Below are experts of layer 2 (counted from 0) of a mixture-of-experts language model. Rows are named router (the router's row for the expert), up (a neuron's input weights, with its number) and show model dimensions 0-159. Each number is 128 + 32 x the weight over its row's rms, rounded and kept within 0 to 255.
After each expert's rows: "comes after" lists some tokens at least twice as common just before its tokens as in all text; "mostly gets" lists some tokens that are sent to it at least half of the time. This comes from a sample of Wikipedia text that the model never trained on. Tokens count by the router's weight.

# expert 19
router [128 111 143 121  99 165 138 114 165 110 173 144  99 107 123 178 174 133  79 106 152 152  87 159 185  99 106  65 110  44 222 115 149 135 125 145 135 205 131 114 103 112  91 104 125 156 104 168 116 102 144 123 129 148 115 154 161 131 169 151  86 139 174 140 135 153 114  97 141 104 149 135 167 174 131 158  75 144 154 137 152  76 145 133 100 133  65 124 152 146  96 149 139 166 102 160 134  63 165 143 109  67  65 155  55 105 134 115 108 122 170 214 150  93 118 153 108 134  78 114 108 120 100  92 104 105 157 128 201 130 133  96 107 128 104 134 127 164  88 108 139  76 106 145 161 107 112 103  84 167 145 184  89 165  98 127 137 128  73 125]
up0 [189 119 130  67 149 111 190 103  94 100 108 100 125 111  61 152 125 128 114  87 132 159 142 122 125 111 144 101 138 175 137 140 128 134 116 130 130 177 160 122 121 120 158 146 159 106  47 109 126 130  94 141 172 130 103 123 126 101 139 154 141 170  99  74 156  77  95 193  84 131 165 120  75  72 175 115 183 107 173 120 129 117 105  69 108 140 134 165 153 140  62 133 100 160 144 165 129 150 110 134 152 130 155  88 156 117 162  99  57 155  87 165 189 160 116 119  98 136  62  94 136 131 130 172  84  89 152 138 194 144 127 103 102 178 167  68 127  96 113 175  98 159 132 104 177 136 130 150 139 150 147  77 103 143 211 100  79 125 129 153]
comes after: "\n", " ", ")", " 0", "\"", " —"
mostly gets: "|", "\n ", " |", " Synonyms:", " showing", "|---|---|"

# expert 82
router [112 101  98 119  83 147 140 146 147 145 144 162 106  91 176 115  77 151 102  74 130 129  90 112 179 102 137  96 144 116 137 133  99 105 113 138 194 107 109  61 169 130 104 106 101  77 107 160 142 148 169 157 178  71  78 138 131 142 173  90 157 176 169 139 139 124 107  90 180 101 154  81 141 133 117 125 128 178 170 182 171 120 149  78 125  64 154 140 154 170 163 143 106 128 132 125 172  77 160 176  95 115 114 148 118 153 110 121 116 163 190 115 119 108  94 152  99  65 117 128 126 134  70  97 174 196 158 153 156 115 137  95 132 164 125  86 147 119 122 123 205 112 107 152 149 123  61  67 127 105 158 141  99 111 128 120 165 152  87 209]
up0 [ 52  67 166 119 120 115 150 108  97 112 110 148 114 134 169 112  77 144 160 118 183  99  64 128 168 150 137 126 200 129 129 175 104 135 116 130 126 133 137 160 171 154 141 130 142 178 136 136 100 115 102 127 146 110 164 205 123  19 119 158 165  91 102  98 133  89 107 156 123 108 103 114 128 124 115 115 108 177 133 132 141 165 122 155 121 110 102 171  90 150 204  65  84 142 154 129 118 136  91 107  84 125 154 132 141 171 111 141 128  99  50  86  87 152 147 123 123 126 150 112 106 169 142 146 216 153 101 149 156 115 118 145  86  97 125 112 133 154 131 102 120 212 182 144  52 120 138 105 108 183 129 140 129  52 126 128 170 133 113 140]
comes after: " of", " in", " to", " with", " for", " on"
mostly gets: " the", " a", " his", " an", " The", "The"

# expert 120
router [156 116 118  99  74 113 141  76 191 186 128 207 111  69 189 172 142 159 144 160 122 123 118  54 146 103 131  84  81 125 163 114 154 165 134 168 166 168 124  97 110 164 132 120  89 127 145  90  73  98 119 145  91 117  99 114 139 184 127 110 113 154 132 157 151 114 131  89 128  87 130 162  93 136 134 131  76 148 144 135 149 150 130 139  83 129 145 113 129 173 153 147  92 181 140 167 135 105 139 120 157  78  96 138 110  93 185 113 120 151 150  96 127  79 143 138 127 118 108 132 100  90 131 129 102 163 174 178 171 109 186  99 206 134  92  88 126 208  72 129 156 100  83 126 125 121 103 112  81 112 185 134 100 125  42 124 120 181 119 106]
up0 [101 116 113 141 135 110 106  89 168 118 110 160 116 121 228 135 130 142  75 108 117 163 108 122 120 127 180 107 172  82 183 141  83 178 118 165 128 125 154 100  96  98 146  91 153 147 176  73 104 109  85 103 131 140 112 126 112 181 126 118  68 153 125  87 109 150 110  89 158 107  80 154 161 147 124 101 105 130 162 153  96 136 207 136 122 105  79 128 140 119 138 124 126  94 133 129 148  95 137 115  96 138 134 116  88 165 164  88 128  88 149 104 122 153 140 111 143 143 107  90 207 115 153 154 101 161 120  97 130 107 173 170 180  80 204 143 162 181 147 118 134  71 123  83  70 171 140 124 162 103 166 221 174 149  81  65 145 134 129 159]
comes after: "\n", " |", ".", ")", "s.", ")."
mostly gets: " well", "==S", " all", " non", "==R", " large"

# expert 89
router [139  85  92 105 125 114 134 125 156 154 155 158 117  95 140 122 100 131  88 134 116 117 113 138 163  69 118  91 116  67 119 132 148 126 146 118 172 119  93  58 162 116  99  83 139  89  97 146  96 109 134 119 113  87  64 132 164 162 143 135 126 212 200  98 164  96 112  62 165 114 117 172 136 145 109 120 105 160 153 180 151 117 119  86 110 100 143 137 163 177 172 154 113 154 111 151 152 114 154 164 111 100 107 136  52 154 174  99  68 148 182 141 137  78 148 150 121  89  97 142 101 113  84 130 150 154 152 197 140 148 188  91 168 156  91 126 136 159 115 111 181  97 107 158 159 144  27 107 134 126 163 179 104 116  92 183 139 140 124 167]
up0 [143 105  96  74  81 110 121 122 145  84 139  76 119 148 122 122 147 146 146 118 110  99 118 164 110  84 101 139  66 129 166 148 135 135 119 146 120 137  50 128 150  42 153 117 106 141 150 153 165 134 179  87  89 130  96 105 158 113 125 139  91 125  94 108 211 158 125 188  74 130 120 191 184 100 129  70 124  48 151 134 122  84  76 126 126 135 155 165 153 120  62 135 115 138  97 157  96 148 171 141 143 157  93 174 109 173 182 114 125 166 132 160 140 101 135  66 174 144 103 136 135 101  88 210 165  57 132 125 179 109 125  98 162 136 110 152 143 111 127  80 119 120 126 101 139 128  96 137 114 187 119 132  98 116 129 186  78 123 153 150]
comes after: " of", " in", " as", " with", " is", " for"
mostly gets: " a", " his", " an", " the", " their", " one"

# expert 99
router [ 80  84 146 129 134 185 129 148 206 142 171 183 124 131 186 153 162 144 120 145 129 139  75  82 163  98  88  56 126 102 179 114 153 132 129 127 151 173 105 103 156 136  47  91  94 166 149 162 103  85 127 174 138 110 114  94 106 126 164 112 146 114 157 152 129 145 125  45 172  79 142 101 143 176 139 120 103 141 144 140 137 127 172 128  99  93 107  87 142 149 108 178 140 138  83 158 157  51 151 120 122 127  61 164  85 148 134 122 168 143 204 142  97  79 104 157  97 127  76  95 106 126 100  84 102 143 150 150 111 107 161 112 114 101 114 154 108 205 115 108 123  92 115 128 119  86  91 130  83 125 107 154 109 112  83  97 169 164 105 128]
up0 [160 129 102  89 138  94 160 171 156 105  65 125 136 134 134 121  94 164 137 124  84 139 136  20 119  94 122 166 104 110 102 107 179 156 178  97 164  65 194 120 130 176 104 135  75  97 125 135 137 166 104 125 150 146 117  65 146 140 144 115 117 125 137 148 103  62 131 116 148 126  55 149 101  76 123  88 168 143 110 137  72 167 126  92  95  55 158 148 162 120 138 178 117 130 101 144 141 169  59 113 142 121 145 118  98 127 146 134 150 162 208 175 171 111  95  96 107 133 119 211 103 166 187 127 146 145 146 139 105 131 133 122 157 191 127  87 178  96 142 115 160 111 123 124 127 115 130 167 170 123  98  94 124  79 119  92 121 136 145 165]
comes after: "\n", " ", ")", " 1", " MF", " 2"
mostly gets: "|", " Years:", " Height:", "Area", " (from", " /"

# expert 52
router [107 109 170 118 109 104 102 116 122 112 131 122 100  86 179 223 143 117 130 108 173 139  94 138 168 114 101 108 142 121 160 120 122 123 159 110 186 255 142  83 131  71 102 124 108 138 159 144  97 134 161 138 102 116 130 111 163  93 175 142 120 195 140 154 146 112 111  88 188 123 182  93 100 154 121 119 117 150 215 119 122  95 126 136  69 157 151 114 130 144 100 116  96 115 120 137 157 145  91 154 170 111 126 148 103 168 164 145 155 147 186 103 118  76 106  88 114  31 119 152 106 102 136 107 104 142 148 136  58 110 180 137 179 157 143  85  94  67  54  98 137 122 120 110 143  91 115 103 122 132 129 105 102 112 148 165 133 145 125 147]
up0 [ 89  82 109 102 148 129 108 154 172  88 103 193 144  28 172 103 100 125 142 109 141 130 131 119 102 130 149 146 120  79 109 152  56 107 148 132  89 127  79 159 141 108 111 136 153 123 142  91  95 145 143 107 160 103 178 153 153 133 105 209 108 171 104 148 156  38  63 130 169 120 134 158 144 150  83 163 183 156 103  84 142  70 144 163 103 130 114  84  94 111 142 172 135  96 154 130 106 151 107 114 184 145 134 138 182 118 177 132 172 123 145  86 127 106 202 189 119 133 134 145 169  98 170 142 165 152 132 181  96 122 187 133 124 156 113 168 137  97 136  79  99 130 126  91 121 108 118  66  89 112 167 161 152 116 114 157 108  99 135 126]
comes after: " |", "|", "-", "°", "′", " (aged"
mostly gets: " 202", "–19", " (aged", " Summer", " Olympic", " (age"

# expert 100
router [108 108 167  98 171 169 110 117 145 133 128 118 112 137 161 155 127 149  56 152 143 160  75 118 160  99  96  98 135  87 179  85 146 172  97 148 128 163 128 129 106 126  86  81  98 157 143 162  90 101 173 127 134 151  91 171  92 129 152 132 147 146 140 161 111 117 136  72 159 108  74 150 143 142  91 122 112 158 153 166  84 130 169 136  82 119  90 123 127 149 142 126 116 194 109 196 132 114 144 171 143  49  70  94  61 119 120  50 111 128 218 140 121 111 138 140 153  94 107 118 138 151 108 124 178  90 150 119 127  74 153  96 131 155 102 195 125 177  92 102 161 144 106 181 123 125 101  77  89 103 168 166  83 124 124 124 147 198 103 165]
up0 [ 99 129  49 106 105 139 117 165 130 149  59 111 117 155 118 173  90 101  70  13 101 178  95  95 186 136 117 147 173 179 161 180 200 124 159 140 135 124  93 126 130 129 108 136 118 107 141 154 132 129 145 130 138 167 121 152 100 179 122  82 103 109 105 175 147  65 152 135 108 145  89 152 151 125 125 143  74  69 145  99 110  93 179 134 153 146 180 136 126 171 129 171 101 130 105 156 137 130 139  99 110 139 130 148 129 127 173 144  75 230 112 163 119  86  90 127 123 146 115 132  83  90 144 134 115 136 137 114 107 129 118 158 204 198 129 125 106 158 121 157 128  88 112 164 102 190 115 129 129  88 182 147  91 100 151 158 123 116 111 146]
comes after: "\n", " ", "-", "|", " Party", " •"
mostly gets: "|", " Genus:", " Kingdom:", " Synonyms:", " code:", " Class:"

# expert 42
router [141  95 139 115  88  95 150 119 102 124 179 126  82 118 124 148 145 126 163 125 135 143 120 127 191  97 146  61 102 124 190 143 127 118  87 145 154 185 112 108 101  90 168 127 157 112 131 184 112 129 166 100 169  92 152 143  98  79 173 113 134 118  86 131 108 130  76 105 180  83 177 131 183 162 150 148 100 130 196 209 118 140 126 114 108 143 125 150 127 163 139 140 110  92 140 160 180 137 125 164 160 121 108 122 128 103 128 133 108 138 143 116 134  86 139  52  99  39  81 140 156 124  82  94 140 151 145 155  76 117 200 103 116 145  73 104 160 134  85 130 168 144  82 101 115  77 113 143  88 131 131 142  59 144 178 151 109 182  52 154]
up0 [136 141 167 112  89  95 151 136 108 127  87 124 120 134 121 138  98 142 154  78 164 152 144 147 167 110  67  72 182 169  78 128 114 103 208 141 158 181 101  84 145 143  95 135 138  92 101 101 122 123 129 127 120  54 126 152 144 104 161 145 100 164 142 111 147  65 153 114 108 118 152 151  79  71 169 153 122 163 123  36 128 151 150  82 119 132 177 112 143 133 108 118 113 143 129 103 150 130 103 110 157 138 126 131 138 170 157  92 148 140 101 125 217 163 121 166 158  61 127  54 113 158  98 127  87 141 147 135  95 111 168 156  73 117 147 116  75  86  92 167 111 117 168 141 119 210 106 121 115 128 172 106 210 175 146  89 134 112 129 159]
comes after: " |", "|", "°", "′", "7", "9"
mostly gets: " 10", "9", "00", " 16", ".3", ".1"

# expert 81
router [101 116 110 100  66 123 185 146 167 104 156 144  88  91 145 136 133 139 119 109 163 179 123 122 153  79 101  51 107 130 189 141 115 128 118 166 123 203  98 123 108 135 100 105 117 112  67 151 143  70 211 140 154 122  96 205 151  95 169 151  78 154 166 145 133 128 133  95 150 107 142 150 126 138 175 163 128 147 144 102 174  92 123  98 132 185  99  68 158 169  84 123 112 132  74 145 143  50 154 112 105 105 100 162 101 147 154 118  87 125 147 150 134 140 135 153  95 123  78  99  81  62  77  87 135 127 142 120 105 115 177  90 125 127 156 122 127 198  75  98 132  70 147 102 103 117  93 116  90 124 151 152 122 165 127 173 103 148  97 146]
up2 [ 92  65 140 168  99  59 114  98 146 143  97 115 138 126 107 137 174 156  82 136 108 103  80 153 158 127 164 183 151  66 155 138 162 160 169  87 152 126 191 153 110 143 121  91 133 181 126 154 111  91 148 142 149 147 127 114 131 157 140  95 130 125  88 145  99 126 103 125 107 122  91  64 118 144 110  75 178 116 129 166  83  79 109 150 128  90  96 118 164 127 200 121 131 106 166 194 101 121 109 126  95  68 152 129 100 155 144 111  86 148 131 126 109  37 127 106 149 108 151 187 151 134 161  81 182  97 150 103 203  99  99  88 159 123 119 132 137 140 145 119 136 146 118 172 149 170 112  95 126 199 106 137  88  67 182 172 176 111 110  96]
comes after: " ", " 0", ")", " 1", " 2", " —"
mostly gets: " that", " |", " which", "|---|---|---|", "|---|---|---|---|", "|---|---|---|---|---|---|"

# expert 70
router [108 118 131  93 133 162 149  94 122 214 206 153  58 127 157 201 130 184 121 121 145 165 111  90 132  61 166  96 125 148 177 159 130 117 102 111 155 186 115 122 107 112  69  61 143 154 147 179  90 100 165 129 103 101  92 152 129 139 128 104 168 138 129 154 168 112  99 116 169 105  99 118 160 143 120 121 142 143 140 145 122 121 127 146 117 169 112 126 127 135 162 112  93 154 131 120 146 132 151 132 138 143 123 118  98  82  65 112 149 157 160  97 131  98 128 114 144  25  90  87 122 110 123 139 138  95 156 103 147  64 109 109 152 164 116 127 174 150  98 151 169  72  99  96 112 156 105 136  47 124 166 189  49 149 114 106 121 197 137 164]
up0 [ 71  99 143 124 141  65 121  98 103 111 118 125  89 151 138 201  89 138 108  79 147 167 164 125 142 113  99 170 139 177 146 110 149 125  98 163 107 125  92  95 178 152  52  96 124  92 119 163 128  75 153  86  83 100 101 181 121 142 124  70 112 158 136 149 197  73 102 103 123 144 184  99 131 135 106 122  80 162 170  88  92  57 153 111 130 113 156 107 118 152 125 122 114 133 152 151 174 151 167  94 170 138 107 131 100 110 142  61 178  53 127 131 120 118 109 196 151  66 128 113 102 125 193 145 154 110 147 140 145 176 108 105 170 172 130 124 113  93 109 171 117  82 160 147 129 163 167 175  83 156 159 109 146 166 107 103 123 144 139  97]
comes after: "\n", " a", " to", " an", " his", " was"
mostly gets: " c", " dep", " ex", " comp", " cont", " ab"

# expert 10
router [ 97 118 132 119 169 132 130 121 125 187 144 155  78 136 181 127 126 151  89 124 158 163 102 137 157  71  50  96 146  50 140 138 142 128 184 146 186 183 107 124 177  92  79 120 126  86  79 162  95 149 184  73  91  70 102 128 157 110 136 139 146 171 123 169 154 125 103  92 179  91 113  98 130 124 120 159  80 138 206  96 140 135 132 158  76 140 162  82 135 178  84 156 115 146 133 156 157 136  87 101 125 117 120 172 110 177 181  95 113 111 158  91 106 162 131 123  98  81  93 112 127  97 132 124 178 131 188  68  86  98 145 140 142 128 120 140 122 150  73  84 128  89 135 122 139 141  90  69 110 166 151 154 102 122 167 139 128 148 150 172]
up0 [153  95 199 138 139  95 133  68 154 169 121  92 110 139 130 139 141 115  94 170 126 182 134  94 143 109 130  42 115 166 133 121  49 137 166 127 176 165 177  97 117  91 149  76  98 118 109 178 116 117 199 105 117  75 136 122 121 149 153 116 107 175 176 218 163 145  78 102 118 134 158 137 129 155  95 131 147 168 171 127 128 142 122 117  70  71 159 123 134 110 145 112  83 190 155 144 137 119 135 130 110  29 115 134 139 113 132  87  99 129 101 126 175  89  85 151 149  83 119 136 101 134 144 106  92  89 164 148 134 121 109 123  85 128 118 108 138 103  97  98 112 160 110 136 165 153  80 168 142 132  88 145  76 216 125 118 162 104 158 133]
comes after: "\n", "-", "==See", " is", ")", "Personal"
mostly gets: " =", "==", " ==", " ===", "ron", "s=="

# expert 63
router [117 136 103 129 149 138 120  89 140 213 154 166  73 140 100 133 117 146 121 168 112 171  65 104 195  94 138  97 113  87 167 163 138 166  98 146 152 155 178 121 110 148 102  96 133 135 143  97 144 126 116 138  90 105 129 152 105 172 189 130 125 118 128 161 134 112 131 163 121 100 107 100 123 177 177 110 129 168 147 153 162 121  96 118  92 103 111 113 151 142  98 121 144 117 149 233 139  69 108 126 128  85  49  87 153 114 143 153 142 145 144 122 131 116 121 115  76  35  72 104 159  75  91 129 111 136 160 162 110  68 173 131 160 102 130  92 174 152  86 129 185  56 104 127 104  90  99  74  74 101 156 173 121 125 116 158 154 158 111 127]
up0 [162 123 154 125  99 127 159 216 124  92 138 174 141 140 133 142  94 127 188 117 111 112 137 125 130 152  35 160 108 139 119 126 147  68 111  68  33  71 132 141 120 147 139 149 103 125 122 107 132 180 160 132  88 123 169 122 128  92 119 122 170 132 149 120  89 164 147 127 135 116 202 126  76 116 183 131 113 153  98  84 227 161  95 155 110 147 133 119  92 134 114 103 105  87 161 111 106 122 106 129 151 147 117 124 169 132 111 147 123 134 117 106 121 143 152 181  74 227 150  85 112 165 155 106 158 189 104  98 123 153 121 123 116 112 178 134 148 116 157 137  89 160 139 139 112 113 148 191 171 119  73  91  96 151 149 114 103 127  72  71]
comes after: "\n", "-", ":", "/", "C", "–"
mostly gets: " G", " K", " W", " T", " C", " N"

# expert 22
router [163 110  98 110  89 120 137 158 140 131  98 213  47  88 133 182 103 156  96  99 160  89 135 137 167  82 140  94 135 104 176 106 146 128 118 119 141 178 101  97 121 108  66 103 109 142 139  85 183 152 191 119 185  99 106 172 216  97 170 130 127 142 115 156 176 108 126 147 149  91 118 125 107 153 150  86 106 159 161 136 175  89  61 144 111 145  92 128 116 146 144 147 109 105 166 156 216 134 118 148 146 151 108 155 115 139 177 125 136 130 141 105 119 121 142  96 145  13 109  98  80 104 112  95 166 120 171 160 121  81 171  93 127 116 142 103 124 114  87 156 149 138 126  99 145 115  84 113  75 164 160 151 121 108  89 153 119 155 155 139]
up0 [ 88  64 137  99 134  95 188 125 123 218 108 176 103 130 133 142 179 192 121 190 122 190 133 120 126 107 116  75 122 158 150 152 123 115 164 109 103 152 157 149 223 103 144  89  95 112 107  95 141 110 155 138  96 105 111  81 142 150 134  89  93 162 150 161 115 127  81 101 166 104  69 125 119 126 129 101 108 141 155 171  99 113  99 165  96 147 161  72 148 140 149 129  65  98 101 125 157 124 108 175 143 121 132 150  37 136 143  99 111 105 153 141 172  78 147 141  81 126 104 122 135 100 157  93 169 119 150 136 157 167 162  98 172 186 129  80 204 126 101 112 177 103 127 132 159 116 154 124 108  61 133 118 105 149 105  86 128 174 117 147]
comes after: " |", "|", " R", " N", "a", " D"
mostly gets: " ", " r", "q", " Ar", " Cup", " Championship"

# expert 14
router [143 125 109 107  96 148 157 123 121 138 151 119  68 114 142 158 149 116 149 142 137 140 118 112 192 103 153  59 144 145 142 124 164 149 107 151 152 187  92 134 113 127 113 127 126  93 120 179  88 156 120 101 148 110 126 152 128  72 160 151 134 163 118 148 129  98  73  74 232  69 160 119 142 182 154 107 135 136 177 187 136 134 154  87 107 117  91 157 106 158 123 158  74  78 102 158 193 131 142 152 167  98 102 120 113 140 156 148 137 138 189 120 166 106 154  95 119  61  96 119 102 104 101  52 125 147 160 153  73 100 200 119 123 103 103  69  97 167 104 173 162 102  85  77 122  64 126 116 111 159 117 137  91 143 143 163 174 128  81 154]
up0 [161 152 118 105 141 168  91 167 142 133  94 162 108 118 165 157 132 132 108 142 116 165 123 100 153 126 125 106 166 121 104 132 223 139  68 133 109  73 113 151 150 179  79 137 113 140  97 130  73 174 125 165 142 137 164 154 125 142 128  93 190 104 146 125 170 144 172 130 120 108 113 140 159 171 116  78 208 134  84 115 137 168 129  73 142 100  87 101 108 135 125 164 139 139 117 137 122 132  86 143  93 145 149 106 138 145 109 190 177 160 112  82 186  82  83 192  99 110 140  71  85 115 101 132 146 166 122 167  98 157  51 124  94 104 132 100  55 186 168 172 160 105 168 154 132 146 120  80 124 123  93 202 145 135 143  88 129 177 129 118]
comes after: " |", " 6", " /", " in", " 4", "7"
mostly gets: ".3", "00", ".9", " 199", "–2", ".7"

# expert 33
router [138 144 101 143 101 165 179  96 185 170 147 135  98 110 114 142 129 148 125 111 137 188  63 125 177  90 146 114  97 101 152 102 128 147 137 132 174 162 142 102 135 124  75 120 138 113 129  62 142 109 144 168 139 144  91 192 182 174 209  71 133 140 146 165 138  85  75 158 145  88 140  87 131 149 162 101 145 122 171 139 128 122 123  97 113  99 115 138 150 145  87 137 121  98 120 167 186 126  96 157 121 142  84 175 123 130 142 139 115 142 171 128 105  75 152 108  97  30  53  94 106 107 133  97 139  98 177 121 101  73 167  80 132 149 150 108 146 168  80 168 105 121 118 131 131  93  42 123  73 124 178 163 102  98 110 150 155 141 138 164]
up0 [116  72 140 104 142 116 125 137 175 137 132 157  98 107 167 183 109 209 129 135 115 166 125 116 152 110  99 115 114 100 167 173  80 105 129 114 150 141 166  95 221 122 114 114  90 127 104 190 130  87 173 125 146  85 159 127  82  91 157 145  87 151 123 146 143 113  94 103 148  91 108 169 132  96 110 130  70 137 143 120 171  88 114 166 121  79 122 147 209 186 134 133 132 116 101 149 167  82 148 126 137 103  60 118  69  81 180 142  67  79 152 170 184 110 135 134  96 139 120  84 143 173 100  90 131 142 183 131 107 103 184 118 173 102  75  97 147 127  95 126 165 117  97 136 151 119 154 149  87 137 142 185 132 174 105 111  74 130 109 159]
comes after: " |", " the", "-", "|", " of", ":"
mostly gets: " C", " F", " V", " S", " B", " E"

# expert 76
router [136 124  89  91  77 138 170  97 126 102 115 128  94 116  99 157 161 151 135 103 194 156 112 106 170  77 153  23 140 122 143 152 162  99 141 165 154 221 110 100 162 126  97 123 159 137 119 119 127 121 172 111 148 172  64 100 113  84 136 147 115 179  97 125 131 109 139 120 143 106 149 112 147 147 181 135 136 140 158 113 159 112  92  86 116 185  96  61 141 160 130 105  95 139  63 158 160  81 179 153  65 121  89 158  83 135 108  89  84 153 137 157 150 125 111 153  82 124  64 138  91  85 103 118 134 145 164 154 114 124 171 114 152 124 173  97 162 141  80 184 161 124 135 101 121 122 110  72  86  79 128 151  69 136 136 119 121 149 120 188]
up2 [149 182 130 145 106 134  77  52  99 139 152 105  90  93 128 220 105 128 113 133 166 108 111 122 131  71 194 120  94  70 180 119  96 147 154 103 138 118 143 113  87 143 180 118 171 151 161 119 163  99 115 133 127 151 141 155 178  93 142 114 135 155 165  58 133 142 130 177 140 122 158 120  79 135 115 190 128 170 151  88 130 107  46  85 131 137 165 102  96 139 124 126  98 165 114 129 113 105 127 168 100  92 152  90 107 111 161  74  77 167 116 231 166  87 130 132 147 122  93 116 134  79 127 180 139 105 136  92 164 155 115 135 130  98 128  89 141 113  62 131 139  73 152  83  99 131 124 111 173 171 154 129 123 116 189 117 153 117  89 132]
comes after: " ", " 0", ")", " 1", " —", " 2"
mostly gets: "\n ", "″N", " appointed", " Label:", " served", "\n   "

# expert 114
router [144 132 133 133 178 119 115 112 125 174 161 106  78 111 101 127 135 137  96 151 154 144  51 145 162  92 181  49 144  98 175 138 140 160 168 124 155 154 133 105  92 146  99  82 139 121 180 118  87 131 154 121  95  96 121 136  94 148 184 108 121 164 142 166 160 113 126 127 136  94  94 146 117 198 106 127 134 168 168 166 157 121  79 155  45 157 137 137 141 146 153 117 102 201 141 206 140 123 121 157 113  94  65 133 108  93 125  90  93 134 154 128 124  88 130 105 159  69 107 140 143  68 119 116 121 121 151 121 165  95 135  65 163 129 128 142 193 160 107  93 162  66  96 105 112 127 106 118  73 145 154 226 103 134  87 104 128 157  87 118]
up0 [160 149 162 151 126 122  85 123  99  93  35  96 125 100 176 157 161 147 173 108 171 143  83 104 139 128 117 129 132 116 130 144 110 174 153 148 119 111 156 147 149 160 126 117 117  60  75 132 141 106 129 133 148  77  80 103 114 129 114 149  99 144 110 117 117 161 127 115  80 117 193  97 143 169 106 138  96 174 146 152 227 117 110 148 145 163 117  88 117 156 167 137 131 114 210 154 135  81 170 202 117  63 108 208  84 144 151 135 119 142  95  82 127 136 179 168 118  93 115 123 183  83 153 124  95 129 130 196 143 122 123  64 119 143 108 110 123 151 109  91 130  76 125 116 117 167 148 122 164  98 141 166 131 142 112 105  79 129  52  89]
comes after: "\n", " \"", " (", "|", "/", "-"
mostly gets: " n", " o", " f", " N", " c", "Al"

# expert 97
router [ 85 128 117 127 154 181 155 151 119 213 148 172  74 104 117 155 142 141 111 150 136 142  95  79 180 116 130 115 132  81 177 164 136 149  94 127 157 131 154 109 110 175 109  67 142  91  78 139 119 106 144 165 160 114 125 198 140 149 151 150 150 145 134 150 128 129 121 150 166  82 147 138 184 115 104  98 153 171 143 175 137 144  95 119 113 101 108 136 119 133 157 112 110 158 140 197 174  53 183 121 144  95 126 155 104  96 168  61 173 113 109 115 127  92  94 107 147  42  89 137 119  73 114  74 125 137 147 136 115  85 150 130 108  95 106  83 136 182  79 143 204 100  99 143 121  84 110 104  53 104 139 183 104 142 113 146  90 146  89 118]
up0 [100 118 114 131 119 129 151 118 153 148 139 122 155 114 116 160 117 128 112 123 112 153  83 207 107 119 102 130 114 113 139 157 123 124 114 178 134 143 120  62 110 120 103  97 123 150 128 173  79 156 150 155 109 102  68 175 170 165 101 141 126 148 101 129 185  63 139 126 122 107 122 232 130  60 145  92 182  94 173 167 130 120 103 109 113 156 142 127 173 132 140  86 155 140  49  87  95 152  99  42 103 145 159 190  78 108 137 111 154 138 143 167 145 109 187  96 124  82  85 139 127 111  52 153 132  92 151 146 136 141 141 157 111  75 126 144  99 140 117 152 111 158 135 103  54 182 124 206  60  92 154 133 132 129 124 149 161 126 138 126]
comes after: "\n", " N", "C", "I", " A", "R"
mostly gets: "M", "A", "T", "P", "L", "I"

# expert 31
router [112  86 114 129  88 119 148 165 153 126 163 123  87 112 196 144 181 148 128 103 115 144  99  87 151  83 131  69  72  70 184 111 149  86 144 135 150 171 143 117 133 144 107  63 125 170 145 184 121  96 163 125 189 142  81 112 143 115 173 103 143 108 150 166 133 115  91 110 131  78 129 112 138 213 173 125 132 162 148 138 130 114 121 165 124 106 123  96 150 135 175 137 138 130 104 156 139  72 168 119 140  80  58 159 110 163 112 127 123 122 177 122  66 120 125 146 131 130  81 117 159  89 108  94 156 103 165 127 112 119 151  40 147 158 135 116 195 182  62 112 153  97 103 118 128  70  74 126  78 152 174 125  91 105  76 149 136 152 139 165]
up2 [109  71 198 126 136  77 136  84 146 116 149 126  80 121 111 124  97 138 124 147 122 142 109 116 168 113 141 149 143 147 115 109 104 185 167 121 138 121 135 111 128  85  95 108 122 102  69 114 107 112 188 128 101  74  97 179  89 180 154  78 143 178 155 122 123  86 100 175 193  84 108 163  72 117 102 145 157 118 190 183 162 126 122 139 129  84 143 172 154 141 137 139 122  67 156 124 133 135 126  89 208 144  87 126 161  80 127 173 134 155 101 142 125 122 161 139 123 118 112 105 207 124 121  98 178 139 178 117  32  91 123  79 147 109 163  76  99 112 113 176 174 141 124 135 149 105 111 136 111 138 164 170  97 167 190 128  94 162 165 128]
comes after: " ", " 1", ")", " 2", " 3", " MF"
mostly gets: " following", " |", " ref", " alongside", " participated", " resulting"